config = dict(
    n_experts=80,
    d_expert=64,
    d_shared_expert=512,
    hidden_act='elu',
    moe_layers=[0, 1, 2, 3, 4, 5, 6, 7, 8, 9, 10],
    normalize_top_k=True,
    routed_scale=1.0,
    init_std_router=0.0111,
    lr_router=0.00107,
    optimizer='muon_variant',
    batch_tokens=[65536, 131072],
    max_steps=6119,
    dataset='wikipedia_en',
)
Below are experts of layer 6 (counted from 0) of a mixture-of-experts language model. Rows are named router (the router's row for the expert), up (a neuron's input weights, with its number), down (a neuron's output weights, with its number) and show model dimensions 192-255. Each number is 50 + 15 x the weight over its row's rms, rounded and kept within 0 to 99.
Before each expert's rows: "comes after" lists some tokens at least twice as common just before its tokens as in all text. This comes from a sample of Wikipedia text that the model never trained on. Tokens count by the router's weight.

# expert 58
comes after: ",", " in", " New", "),", " United", " South"
router:64 54 29 28 56 46 67 33 49 51 46 77 68 44 48 65 57 70 65 70 10 46 33 19 58 29 47 72 37 51 43 53 68 53 62 48 63 47 53 46 48 39 35 38 45 62 69 47 47 54 49 49 61 37 44 36 58 46 47 43 51 53 77 54
up0:83 58 51 08 32 73 38 12 72 58 44 60 42 34 61 72 46 81 49 67 50 28 51 33 57 41 42 44 48 32 35 67 53 58 31 48 80 55 57 72 24 43 38 42 57 56 58 52 87 43 35 28 53 44 35 27 56 45 51 56 74 46 70 55
down0:38 55 67 63 46 60 60 57 59 39 41 53 49 61 52 51 51 53 24 49 52 71 56 42 39 61 23 38 55 61 70 44 49 40 78 27 21 60 46 57 44 61 48 41 42 54 76 47 53 75 39 85 84 47 24 63 31 66 29 36 45 25 59 55
up1:47 50 53 40 56 56 57 54 40 50 49 55 40 59 77 48 34 42 66 55 59 33 38 42 62 55 54 60 50 36 47 47 41 40 58 48 60 84 57 54 64 29 59 19 80 51 58 71 33 46 79 68 73 74 62 31 29 73 50 49 59 59 81 29
down1:36 46 73 43 31 41 42 38 59 77 64 57 46 50 73 36 55 53 54 50 62 26 51 52 59 34 52 50 33 42 35 28 53 54 61 52 58 62 24 68 58 58 57 47 61 54 41 34 35 35 57 16 60 64 43 53 57 48 36 60 57 40 28 23
up2:34 59 63 30 26 53 58 58 46 32 81 63 26 64 49 67 58 53 54 78 45 45 27 39 70 34 66 53 39 45 53 59 56 24 51 58 73 73 43 32 29 54 48 68 17 50 65 56 76 74 79 50 62 32 43 39 64 60 44 30 54 42 55 67
down2:20 65 50 38 65 38 57 29 43 51 58 55 38 91 47 47 68 40 65 54 32 44 54 35 29 44 49 40 44 52 55 76 66 64 57 44 28 46 67 80 59 35 53 44 67 55 57 49 59 51 73 43 53 61 32 40 37 41 36 40 32 38 70 73
up3:50 64 29 29 56 48 65 41 58 46 68 27 89 51 65 29 72 66 27 28 28 56 57 43 46 50 49 71 57 43 49 65 45 69 47 35 59 57 59 63 57 23 42 49 56 35 41 26 46 38 65 60 56 47 24 42 63 28 28 75 71 61 59 40
down3:71 53 75 74 47 20 52 57 17 86 52 41 51 45 43 67 10 60 36 50 45 41 41 68 63 37 45 75 40 46 54 60 36 55 48 51 45 60 26 66 59 34 67 68 56 30 45 72 35 59 56 17 35 32 62 29 31 39 37 55 48 36 44 60
up4:44 53 49 61 67 37 47 18 42 57 41 26 68 49 44 47 39 60 61 33 41 47 69 43 76 66 66 49 55 69 67 49 47 52 36 48 62 45 31 42 62 42 57 35 42 37 53 34 69 36 31 32 33 37 45 50 60 42 46 56 63 39 64 62
down4:41 53 45 42 55 39 69 60 37 44 74 49 28 75 53 61 61 29 65 33 56 47 52 74 50 21 56 26 44 55 47 49 62 59 53 40 36 60 53 45 62 15 82 38 37 60 30 51 51 36 59 74 59 51 54 60 51 48 73 21 44 53 56 36
up5:23 47 62 59 40 67 56 42 70 34 72 30 73 33 30 62 43 59 54 46 53 72 11 32 53 53 50 45 52 13 64 43 53 42 43 38 30 43 46 30 39 22 53 33 38 56 44 57 36 49 23 57 58 63 44 24 37 75 52 19 45 40 52 61
down5:56 42 52 56 27 44 33 50 56 56 41 53 76 88 62 72 56 31 56 29 34 31 45 52 18 38 61 68 40 41 62 56 48 50 55 24 61 31 58 83 27 51 56 51 58 57 27 27 61 54 57 47 47 50 52 35 55 73 48 47 36 54 45 42
up6:52 54 67 32 44 63 79 53 54 55 54 59 49 70 50 52 53 45 22 41 44 42 61 45 38 35 42 38 53 31 52 68 43 66 51 62 45 44 30 50 73 53 44 64 46 59 38 56 49 30 45 70 59 62 56 52 71 42 62 57 65 57 67 58
down6:45 46 26 44 87 45 22 59 47 59 43 50 87 55 50 37 49 43 24 62 50 39 80 42 43 53 53 44 47 45 57 63 56 59 39 44 45 28 57 29 65 51 51 31 39 49 53 50 55 21 30 49 00 41 38 50 46 12 57 56 65 16 51 38
up7:69 78 41 55 34 52 53 59 46 57 33 70 42 49 31 48 45 42 43 62 50 81 56 41 66 43 59 88 19 43 76 45 73 73 26 34 43 62 47 42 36 46 44 49 56 53 50 51 40 45 51 72 48 52 68 33 75 33 46 33 49 50 65 77
down7:70 63 60 29 33 71 44 38 68 79 56 49 28 44 72 53 43 58 48 49 38 48 59 28 74 56 17 44 40 75 50 55 38 57 76 39 58 65 34 25 40 48 60 04 39 44 42 54 80 47 55 41 78 34 45 80 35 36 27 39 42 26 57 71
up8:62 34 41 55 51 71 65 19 74 44 32 31 54 46 72 64 71 36 52 46 21 32 65 34 57 46 30 47 23 69 48 59 58 58 60 66 58 43 42 71 58 65 48 56 49 49 45 32 36 34 48 21 48 34 45 34 48 36 64 48 82 40 87 57
down8:55 33 37 66 49 22 28 37 68 40 68 48 52 56 12 72 18 63 38 53 21 61 41 50 76 50 71 50 93 59 43 38 63 44 56 44 41 28 36 62 30 46 55 30 55 41 77 38 75 62 64 48 49 37 47 40 49 68 61 70 48 60 51 34
up9:42 55 79 58 38 54 51 71 47 30 75 57 61 34 54 47 54 57 47 51 36 47 47 71 36 50 57 68 37 47 44 24 39 43 57 59 50 46 46 30 59 36 47 72 52 48 29 33 36 55 54 54 68 62 40 41 74 49 45 35 26 58 62 61
down9:56 65 35 53 27 48 23 51 63 49 42 10 37 35 59 50 37 43 64 45 44 06 59 84 27 78 57 43 50 42 74 19 38 67 24 64 42 28 70 43 63 77 52 43 61 49 48 52 40 61 36 62 61 49 97 66 57 43 43 47 61 52 22 33
up10:36 38 48 32 45 73 53 29 57 58 53 81 69 41 64 53 68 61 41 33 21 35 43 15 68 39 38 46 23 52 42 69 34 76 32 28 70 28 48 41 54 41 61 28 62 45 44 42 45 47 34 36 61 54 51 64 48 67 44 39 57 39 75 57
down10:67 38 81 77 63 58 45 79 53 40 61 61 38 81 94 62 37 43 50 14 62 28 53 48 38 74 27 34 39 74 67 57 49 55 70 44 74 47 26 53 71 27 51 53 29 32 69 53 92 51 50 45 57 51 33 18 36 37 51 48 87 53 33 55
up11:52 35 44 54 59 53 59 17 48 31 55 79 62 48 48 17 60 61 44 59 54 10 35 29 54 46 35 64 66 30 51 55 58 51 85 16 78 21 57 34 63 27 23 45 48 38 43 61 26 59 46 57 71 46 39 29 48 51 47 41 43 47 80 50
down11:59 54 41 30 37 47 26 54 40 66 47 56 44 30 70 30 44 43 49 44 44 48 68 71 54 57 35 46 28 52 52 53 27 62 46 53 23 52 61 49 74 41 52 70 41 60 28 40 51 50 66 37 64 49 54 49 64 46 62 52 68 53 48 54
up12:36 25 37 34 68 42 17 38 36 77 29 26 42 37 57 41 71 32 70 77 28 37 53 41 52 77 42 35 46 70 61 73 63 35 58 70 59 61 44 57 43 66 48 66 11 53 50 50 35 51 47 48 73 36 38 62 50 41 32 48 43 52 45 50
down12:47 38 67 44 62 49 66 20 59 67 33 52 69 66 55 49 34 67 56 27 41 32 32 44 62 48 48 56 42 49 39 49 57 80 40 51 50 44 64 52 71 79 76 36 50 63 58 60 30 60 57 64 37 39 30 24 35 51 40 60 60 51 45 25
up13:32 44 42 69 47 69 61 50 53 36 78 57 51 57 54 60 47 50 31 54 34 70 55 37 40 48 44 40 44 40 62 53 49 50 50 53 29 34 05 44 38 45 88 56 50 39 54 51 78 75 73 66 76 46 76 18 60 61 48 55 40 42 43 44
down13:64 38 69 46 64 27 47 35 33 53 53 69 74 61 47 67 54 44 55 43 27 60 86 32 49 50 83 43 30 70 61 49 67 52 45 26 67 29 70 49 43 56 33 64 63 60 63 63 27 53 42 44 50 48 49 73 63 63 77 66 65 60 57 24
up14:41 56 38 27 62 54 50 56 67 21 53 62 30 51 46 72 60 48 49 55 33 56 30 69 38 58 59 53 44 60 54 61 53 45 79 46 41 41 56 42 43 33 39 48 36 63 64 63 68 62 44 57 38 53 57 40 62 36 42 51 29 28 61 66
down14:48 33 66 50 53 40 49 73 33 63 39 42 56 51 39 38 39 40 35 38 69 54 37 33 32 20 73 35 57 47 39 38 62 23 74 76 80 29 40 54 47 71 65 49 31 52 80 42 29 42 77 48 59 62 35 39 58 59 58 19 62 42 61 66
up15:63 56 20 53 48 27 55 62 23 63 45 37 55 36 60 55 58 43 79 48 61 51 35 43 69 32 60 46 35 86 49 45 72 67 68 45 53 45 70 55 29 49 35 60 51 47 55 46 58 56 60 76 20 48 60 63 54 41 43 44 49 64 60 55
down15:47 52 46 59 43 27 35 63 67 68 56 62 25 51 32 64 41 51 33 66 46 62 58 70 16 39 68 45 60 38 24 32 35 37 42 35 40 54 52 45 61 65 35 53 61 28 40 70 52 49 62 60 62 49 62 47 66 53 70 46 45 61 47 37
up16:68 74 54 52 58 28 77 63 56 40 42 57 41 59 54 58 80 49 47 72 37 62 50 58 40 44 73 63 60 49 72 63 43 47 43 25 60 39 50 44 62 44 50 59 44 80 43 68 39 46 62 52 48 60 40 70 49 49 60 54 45 36 22 67
down16:46 46 53 57 35 30 53 23 27 32 84 46 85 44 49 25 45 61 46 77 45 47 57 39 62 49 35 74 49 66 45 42 75 50 45 67 54 36 62 56 54 63 59 43 33 55 54 42 62 37 28 56 45 38 72 49 50 41 50 55 44 25 60 37
up17:48 62 36 41 51 66 55 44 62 55 64 67 34 71 38 37 43 56 53 52 56 17 42 53 73 52 55 30 59 58 73 21 40 28 94 43 54 51 37 54 64 24 65 51 77 38 23 64 48 37 49 40 27 57 57 35 48 63 37 50 43 61 92 36
down17:37 73 65 41 37 73 50 29 40 19 24 64 34 68 65 16 60 50 29 57 72 70 52 45 65 33 21 70 39 26 51 21 45 42 70 31 67 47 46 44 50 22 38 54 46 66 66 50 51 43 36 48 76 59 25 65 45 43 61 63 61 45 55 76
up18:48 53 50 27 52 64 48 54 63 42 37 74 61 71 44 96 53 41 48 40 47 36 55 27 51 22 38 36 37 66 41 45 41 43 55 54 67 69 32 27 65 34 38 37 50 56 46 50 41 73 25 73 42 74 51 57 49 20 72 31 42 42 72 58
down18:58 71 60 59 15 34 39 71 51 50 61 54 33 37 44 71 25 28 40 44 61 82 50 57 54 55 45 50 66 65 67 29 63 38 77 81 46 34 75 75 30 62 76 34 59 65 67 36 54 44 58 24 79 61 40 60 50 59 59 58 53 59 08 33
up19:84 55 45 88 41 41 54 50 46 50 50 45 79 57 40 36 66 63 45 58 58 52 56 35 58 78 39 65 32 59 32 29 58 52 57 38 41 41 46 62 71 73 51 66 69 41 58 49 14 57 61 17 57 44 48 34 64 41 49 66 30 61 57 70
down19:64 59 66 55 38 51 41 72 66 61 48 57 72 32 41 32 62 46 64 68 73 31 59 45 44 41 56 37 39 42 60 45 55 55 31 65 38 29 67 61 30 39 46 71 80 56 39 73 42 61 50 58 36 52 47 61 54 64 47 77 53 85 78 49
up20:54 49 51 38 42 53 65 45 30 61 49 62 65 08 49 47 58 73 52 52 25 12 34 49 55 41 53 52 57 53 66 29 71 57 85 37 16 44 74 49 77 23 44 77 66 58 64 37 42 36 44 43 58 35 29 61 45 49 40 41 53 59 48 53
down20:66 52 59 44 54 73 36 41 64 59 43 46 66 44 61 41 73 44 48 53 44 47 42 42 63 47 66 75 55 10 38 50 44 57 52 66 24 52 41 68 83 54 45 56 86 45 33 64 46 46 36 25 45 66 53 56 57 37 62 54 26 75 34 67
up21:35 37 22 62 71 46 60 53 46 46 31 30 64 59 17 45 42 59 50 75 44 46 26 38 48 51 81 50 44 55 53 46 67 35 47 29 45 56 32 76 62 75 38 52 35 59 72 44 28 69 78 54 42 46 65 42 74 55 48 42 31 52 58 78
down21:64 72 26 50 77 41 49 53 43 39 49 29 51 64 87 29 38 69 23 54 64 71 44 57 44 47 53 23 58 49 48 61 40 43 79 61 47 55 22 37 31 38 46 28 48 41 51 55 67 46 37 60 55 42 54 35 47 19 45 36 44 47 48 28
up22:56 54 36 35 30 61 45 45 40 33 47 64 69 58 44 49 46 55 52 59 30 51 24 50 40 24 50 77 61 54 45 55 65 62 60 51 40 33 48 69 24 30 47 41 11 42 48 54 60 58 61 52 74 39 32 61 35 66 51 43 55 40 48 62
down22:46 19 52 78 17 53 71 57 76 51 33 31 54 29 62 37 42 52 70 30 73 37 57 32 56 59 54 49 47 34 39 39 47 57 21 59 42 48 66 46 87 55 03 51 61 40 65 59 42 63 30 24 30 44 76 44 63 41 35 65 66 51 33 39
up23:43 66 51 28 65 73 74 43 60 50 41 67 31 59 53 51 65 49 47 51 38 79 40 09 57 51 54 41 54 50 50 78 65 73 45 40 62 69 53 40 14 32 44 50 60 67 50 40 65 23 41 43 24 38 33 40 47 45 38 67 53 30 55 41
down23:65 15 39 63 49 55 51 58 53 50 43 53 42 64 35 32 42 57 77 44 44 51 35 37 45 47 57 40 56 55 40 50 53 41 47 57 67 71 48 46 56 59 61 35 60 36 41 60 67 50 69 50 45 54 50 47 13 47 65 45 62 31 39 41
up24:64 50 35 40 63 65 63 40 52 65 34 44 35 54 55 50 23 38 50 58 43 48 38 44 51 88 62 39 53 25 39 46 57 38 73 53 57 50 49 63 46 49 32 34 40 37 88 22 31 39 39 65 44 34 48 46 42 63 41 49 55 43 43 59
down24:56 53 38 57 44 64 32 53 28 28 54 27 68 78 33 42 32 67 43 64 42 71 72 99 15 34 36 24 63 73 27 54 31 66 24 49 53 45 41 38 50 40 40 46 25 49 35 47 43 39 58 76 53 40 44 50 47 33 61 63 85 37 30 28
up25:49 74 20 28 71 47 81 48 70 53 68 53 64 29 51 78 57 53 49 50 44 66 27 37 56 22 52 67 52 18 65 49 55 57 67 46 65 33 61 45 48 44 39 54 63 62 41 45 78 31 33 45 58 33 35 43 62 74 33 46 41 51 70 80
down25:51 41 32 21 51 37 53 26 56 46 39 48 76 65 42 70 38 49 43 59 25 43 38 66 43 28 59 64 48 31 20 28 77 35 31 53 43 32 67 71 73 41 52 46 60 64 37 60 49 58 40 62 56 77 42 34 77 51 52 48 63 55 22 56
up26:55 45 64 29 75 50 50 39 62 53 48 52 78 37 40 42 65 46 39 60 40 77 58 67 60 48 25 55 52 74 60 33 65 81 55 56 45 73 34 38 38 24 78 65 50 43 60 31 66 32 42 55 64 36 61 46 47 50 46 48 65 61 49 35
down26:42 38 55 61 45 53 57 59 80 78 70 33 36 58 34 64 52 76 77 81 61 66 72 57 40 60 71 42 37 64 46 48 48 51 37 66 16 30 71 43 50 64 47 85 55 33 69 35 37 63 20 56 50 58 51 64 42 43 32 44 66 43 39 35
up27:33 56 44 56 57 61 38 41 15 52 55 42 38 38 41 49 51 77 59 89 31 73 42 14 47 75 62 60 41 49 33 53 25 76 60 31 66 49 51 55 30 54 57 34 67 58 55 51 55 35 60 79 63 38 61 37 32 53 23 51 28 41 60 55
down27:47 43 43 35 62 52 44 47 48 28 43 46 63 57 48 66 56 44 50 34 42 42 53 47 43 67 37 52 61 51 63 36 63 50 49 39 31 38 62 34 29 44 27 73 68 54 52 46 58 44 43 54 10 71 71 65 02 53 54 67 66 67 56 25
up28:36 60 64 23 36 75 68 52 50 51 27 24 58 13 51 60 77 57 75 56 48 60 58 54 43 36 27 49 43 51 34 43 40 81 51 84 44 35 52 58 37 56 51 62 62 52 83 66 45 56 42 51 77 50 46 52 55 36 50 48 60 83 73 55
down28:56 40 59 51 44 49 46 31 60 50 73 69 61 37 50 41 74 53 63 59 44 58 71 45 58 67 32 31 51 32 48 55 36 39 61 53 48 44 63 42 22 51 61 42 27 21 36 58 44 27 42 49 54 46 53 48 48 38 36 20 56 57 63 40
up29:21 49 63 56 41 48 54 38 69 62 45 40 39 83 38 56 40 48 89 35 46 49 43 41 44 38 32 60 69 36 59 47 63 52 55 41 61 60 40 47 56 50 52 30 44 65 29 39 55 14 68 55 70 71 53 42 22 39 37 75 62 49 66 44
down29:66 61 61 66 76 56 40 47 57 61 39 45 54 31 48 43 64 00 36 48 49 73 73 32 56 57 46 39 41 42 53 40 40 60 32 45 51 62 70 33 47 56 40 27 59 61 48 68 52 45 47 72 51 59 34 42 71 45 48 47 52 37 63 51
up30:69 56 25 25 19 27 29 29 24 67 34 45 50 64 55 60 34 64 65 46 35 41 48 60 30 48 31 50 29 57 54 67 64 66 32 66 67 47 59 63 78 43 53 36 48 59 48 52 42 44 40 29 65 69 53 39 62 22 71 52 56 59 86 39
down30:60 27 37 56 68 54 40 91 62 21 63 60 73 52 51 54 33 29 32 33 55 42 65 37 45 77 22 58 46 82 37 19 60 61 83 59 47 61 47 36 30 45 22 43 68 30 45 51 38 51 23 69 40 72 63 64 58 64 60 85 69 61 37 54
up31:41 36 53 35 28 37 49 39 31 70 59 62 57 47 58 62 46 45 56 77 57 37 26 23 59 37 49 50 32 33 49 54 36 62 59 21 52 32 62 51 54 39 44 61 58 62 70 56 56 46 78 50 51 48 44 71 39 59 49 36 61 43 60 40
down31:35 31 35 38 37 51 42 46 48 63 39 61 63 71 48 26 51 25 40 62 47 44 63 32 29 42 21 39 43 57 38 61 74 48 28 41 66 40 44 56 58 19 52 33 67 53 50 40 56 61 44 37 48 38 47 44 39 64 44 60 50 23 47 44
up32:83 59 34 20 61 43 51 46 35 55 66 25 45 37 36 73 56 57 60 72 47 46 60 25 20 43 51 38 31 37 42 29 41 81 53 61 58 18 58 45 38 67 31 36 36 76 66 61 57 41 57 12 44 58 71 33 55 57 54 61 54 61 28 55
down32:50 63 62 35 76 74 48 60 41 08 25 35 33 59 79 51 54 53 71 14 84 50 52 55 57 68 36 25 57 76 36 69 51 53 34 37 52 76 28 48 46 39 62 33 53 24 39 46 08 49 57 58 33 26 60 60 70 31 29 40 42 30 61 32
up33:80 68 56 46 60 32 83 47 49 41 51 28 61 51 42 42 51 86 34 59 20 15 50 63 41 55 32 58 50 38 40 88 56 53 00 43 54 58 68 58 43 61 49 79 60 56 39 18 56 36 69 42 60 06 39 60 59 42 49 47 66 55 57 82
down33:43 69 62 32 48 75 77 24 37 44 41 73 69 34 45 40 55 61 69 36 64 57 66 33 13 35 67 36 78 66 47 72 63 63 71 68 63 52 44 32 37 55 30 26 36 32 57 77 54 47 19 29 46 48 34 35 34 57 44 28 56 28 41 51
up34:67 31 63 62 64 43 73 48 40 44 58 37 66 56 26 28 40 59 67 59 61 81 29 35 44 48 56 61 36 50 55 68 58 32 37 48 68 50 54 58 39 53 44 40 60 51 74 54 67 59 61 63 68 48 26 39 81 37 43 48 68 54 49 55
down34:29 54 63 69 47 51 61 62 92 46 39 52 42 40 31 63 51 54 38 38 58 11 37 56 58 54 66 62 40 62 56 36 43 58 52 77 45 43 79 55 59 52 43 56 78 54 33 46 57 43 54 18 21 42 61 40 47 99 41 54 12 76 57 49
up35:59 39 34 54 59 66 44 62 60 36 36 31 68 65 65 51 43 65 37 60 45 61 65 76 35 46 62 22 34 58 41 66 51 47 36 47 51 25 50 40 35 53 62 69 54 28 73 43 36 59 33 37 60 37 58 50 45 73 74 33 37 56 37 57
down35:49 50 46 52 65 29 73 49 37 57 65 52 46 71 33 28 25 31 39 67 28 52 45 48 29 93 36 52 42 58 54 26 42 57 48 53 52 39 58 61 37 60 45 69 64 61 45 39 54 59 61 78 32 41 38 38 67 57 54 58 72 44 34 51
up36:31 75 09 43 42 41 60 49 64 41 26 50 69 65 67 72 53 59 32 43 42 66 58 15 41 44 28 54 47 39 52 42 65 76 32 71 49 59 33 41 57 61 58 14 75 42 61 60 40 47 38 50 54 23 71 45 68 57 49 66 47 56 42 68
down36:57 48 44 54 34 32 41 43 35 53 53 41 59 21 42 63 16 31 61 69 32 34 35 57 46 35 39 45 69 60 73 48 25 32 75 28 48 41 70 53 46 49 44 32 78 70 27 08 64 19 63 79 62 45 48 54 64 70 36 55 66 45 57 54
up37:48 34 15 49 57 61 34 55 50 64 60 67 57 48 49 51 48 58 41 41 28 37 61 52 50 20 47 53 36 45 46 26 27 48 56 41 37 57 34 59 22 52 47 50 57 39 49 82 59 76 44 38 48 51 68 78 59 48 28 57 25 54 48 37
down37:49 65 60 75 38 59 26 51 55 48 51 49 15 27 57 44 65 35 55 57 45 94 36 59 87 49 44 28 31 47 56 35 41 36 40 62 38 47 37 39 14 22 60 31 35 58 44 44 39 64 41 51 48 44 74 56 42 37 56 56 38 61 62 30
up38:69 76 15 38 60 66 62 63 49 47 36 39 37 77 33 53 57 36 51 66 51 46 43 43 44 55 46 63 45 45 56 60 50 69 89 29 61 31 64 47 87 56 29 53 60 44 33 23 66 58 50 47 62 39 49 35 33 53 57 57 46 45 56 57
down38:33 43 57 52 61 51 61 54 55 59 48 54 73 48 56 44 77 68 39 59 65 47 48 73 46 56 27 68 60 57 54 59 51 78 14 42 30 56 53 38 32 38 43 19 43 37 46 54 67 82 35 41 54 49 56 60 77 46 46 29 29 54 48 77
up39:69 60 40 40 57 61 19 66 59 39 67 39 57 52 72 49 37 56 44 65 37 65 30 51 43 41 46 49 59 43 48 60 74 57 44 51 56 65 20 34 36 38 66 32 70 58 50 65 31 63 44 74 16 42 50 40 66 49 42 45 55 35 63 65
down39:64 55 41 56 63 51 36 54 46 52 43 59 56 52 28 49 33 60 47 59 37 38 18 66 43 37 65 66 48 62 82 55 62 40 72 25 57 23 32 59 60 55 42 52 61 23 54 38 64 54 39 45 58 41 61 62 34 42 55 47 45 32 51 43
up40:50 64 47 37 48 54 19 53 21 45 51 89 58 67 67 49 57 58 69 41 53 34 40 03 38 48 56 44 45 48 36 41 72 61 30 50 42 42 53 41 34 49 54 42 55 43 47 25 59 53 40 31 52 56 32 44 30 52 37 63 22 54 82 52
down40:46 23 42 48 76 64 45 67 64 73 63 57 54 48 48 39 55 51 56 46 48 44 72 35 36 28 36 56 62 86 42 32 37 59 54 57 56 61 42 54 63 54 31 38 33 53 67 55 35 53 14 60 55 43 64 27 46 61 61 41 84 56 69 98
up41:60 62 50 39 72 37 53 53 34 75 50 51 68 55 80 49 68 41 76 37 33 53 48 49 85 60 48 44 52 54 40 51 30 61 48 26 62 52 12 33 69 75 56 58 24 54 88 28 58 43 63 43 65 38 26 50 26 73 39 31 77 09 62 71
down41:72 23 51 77 59 84 38 55 42 77 42 33 59 10 11 51 74 60 68 39 52 66 42 56 61 71 55 42 31 17 32 30 47 86 78 17 59 57 61 45 48 54 49 54 53 48 28 51 24 73 46 32 47 55 45 48 52 57 73 40 66 47 86 56
up42:52 34 25 34 70 47 49 31 50 42 46 70 31 60 41 53 46 46 51 40 42 28 43 27 47 64 59 46 60 41 49 58 49 47 33 52 41 54 73 61 51 36 59 43 47 62 27 52 54 41 54 69 80 61 66 33 31 67 53 58 39 18 67 45
down42:53 72 25 71 47 43 54 26 50 40 28 52 73 70 55 75 39 50 49 53 45 70 43 53 50 21 53 61 36 68 58 59 51 39 31 33 46 39 32 55 82 61 31 91 49 57 50 68 62 39 42 44 89 55 44 40 30 41 88 49 65 57 47 59
up43:41 58 31 46 58 33 44 71 45 68 34 37 70 41 30 83 54 54 60 20 33 60 46 43 35 37 47 51 51 23 53 50 72 39 61 61 65 56 68 45 34 40 47 27 59 88 52 42 54 70 54 38 44 48 75 36 67 45 45 50 36 84 28 21
down43:54 09 40 37 51 34 28 60 32 56 64 51 68 71 41 73 31 38 66 41 43 50 32 37 37 32 38 71 70 63 44 36 55 44 51 61 56 77 65 60 46 72 33 41 32 42 57 43 37 36 47 30 34 70 54 77 34 58 84 66 94 39 77 59
up44:60 46 40 56 54 56 71 31 39 54 45 55 52 52 46 49 45 41 36 49 30 60 52 35 45 17 46 41 36 59 63 52 54 49 55 51 09 49 43 36 41 36 49 75 56 46 45 80 51 59 39 82 82 47 64 53 88 48 83 44 63 56 50 45
down44:50 38 06 46 62 54 43 31 18 35 23 49 50 55 31 63 30 67 62 45 42 58 43 55 25 61 61 78 90 36 53 45 52 64 24 52 56 61 44 53 55 54 46 56 68 86 51 25 55 58 53 52 35 34 42 67 50 49 52 56 59 54 43 56
up45:55 35 27 49 34 31 53 25 53 52 59 56 84 45 36 67 62 53 23 50 35 53 32 41 66 37 62 77 55 40 51 57 49 63 60 55 62 43 39 61 51 48 31 52 48 49 61 62 48 54 54 41 59 54 43 55 74 31 57 65 57 26 52 50
down45:81 63 88 42 50 37 65 37 41 60 48 46 48 48 66 62 26 42 73 49 46 26 56 66 73 47 53 41 75 35 40 49 44 59 46 55 60 61 53 35 49 46 55 73 81 59 56 69 33 53 46 62 62 63 56 56 61 56 55 47 38 50 33 30
up46:78 69 49 60 58 46 42 55 45 30 30 52 62 49 74 67 79 38 43 35 51 57 64 56 41 49 48 41 63 45 33 52 34 72 36 52 72 40 48 34 31 59 59 34 43 53 33 51 47 48 38 48 61 53 57 58 47 19 22 50 62 51 48 49
down46:65 50 37 28 48 55 52 51 46 50 53 70 38 61 55 35 71 30 54 36 82 49 51 56 11 44 62 22 68 14 40 41 31 68 45 49 57 41 35 30 66 50 27 46 56 55 58 17 62 61 49 61 34 69 61 60 37 53 52 41 46 43 70 45
up47:50 31 40 34 41 32 70 58 52 58 49 37 17 66 66 29 35 68 47 49 54 34 70 56 40 54 61 52 22 57 52 17 59 61 49 42 43 25 44 38 60 73 45 52 55 64 50 20 36 48 64 25 51 56 25 46 69 46 53 46 26 52 69 56
down47:39 65 51 57 36 42 43 59 52 42 46 38 35 39 53 19 46 61 60 41 37 30 71 43 59 65 53 21 66 56 62 67 40 44 15 43 58 36 49 49 41 57 59 25 70 50 84 61 46 43 63 36 77 52 37 65 46 45 20 61 52 39 62 35
up48:36 48 24 66 51 40 48 36 34 68 46 57 52 38 44 67 61 66 56 52 07 36 56 10 58 43 55 52 61 82 25 46 44 35 34 51 64 50 44 44 62 30 44 78 30 61 61 55 58 47 55 40 54 46 68 46 60 62 41 30 47 40 53 67
down48:47 54 66 78 28 41 74 41 48 58 34 38 40 47 39 58 29 53 47 96 77 51 45 34 41 61 52 37 58 58 51 20 49 44 40 52 19 48 48 45 70 75 44 84 65 58 28 47 38 38 71 23 55 76 42 27 48 52 67 44 87 49 55 69
up49:53 60 37 57 24 68 29 52 40 42 65 68 52 54 79 66 53 41 57 57 82 39 25 40 76 50 37 54 48 56 30 32 52 39 20 57 57 59 66 21 42 51 29 53 46 77 41 81 62 50 68 47 51 36 34 44 31 51 46 48 50 58 68 75
down49:57 33 47 70 52 34 58 23 61 32 47 47 39 87 68 55 47 44 56 39 54 56 49 36 30 46 65 57 65 35 62 69 55 46 67 35 48 64 52 59 60 29 47 49 39 46 42 45 63 54 65 53 60 63 34 44 85 65 64 53 54 43 23 58
up50:40 64 12 57 28 48 50 44 46 34 48 53 81 37 42 43 52 37 59 56 52 69 54 43 60 50 69 41 32 35 25 35 20 33 47 63 46 50 11 36 44 40 31 59 40 49 53 69 65 63 52 46 28 38 49 57 68 47 52 24 54 47 47 59
down50:43 59 64 64 45 68 36 40 75 60 71 23 54 26 49 30 33 56 81 55 69 65 24 60 50 36 60 58 35 69 66 55 34 60 49 38 41 50 46 51 84 25 82 61 52 29 65 25 36 62 31 16 54 52 29 59 39 42 36 79 60 52 35 33
up51:50 77 66 57 42 50 69 47 39 38 51 57 56 34 53 69 31 59 28 51 43 57 47 58 30 50 37 97 51 45 34 46 42 34 38 43 68 48 40 72 53 45 51 29 29 59 52 50 43 39 53 49 62 62 57 52 50 28 62 03 55 50 82 53
down51:45 32 35 46 64 42 57 48 53 45 49 65 60 68 55 53 65 23 65 57 41 40 46 50 57 63 73 56 38 48 58 57 65 64 58 85 78 66 71 43 83 17 62 50 42 43 32 40 42 82 49 59 64 61 35 71 53 55 83 77 57 57 42 29
up52:63 44 41 48 63 52 60 66 50 35 46 57 60 53 67 48 56 58 81 56 43 63 48 39 29 40 42 40 35 76 57 37 59 77 45 53 48 45 63 51 71 09 29 55 41 60 54 53 48 39 60 85 40 64 37 51 41 18 45 57 42 35 80 46
down52:56 79 38 43 33 30 62 38 70 63 44 47 51 24 01 67 41 41 44 69 46 37 19 48 83 56 60 66 50 61 91 45 43 12 40 65 30 59 61 37 56 42 45 71 76 54 50 29 39 65 51 69 41 65 53 54 81 70 47 48 66 27 37 63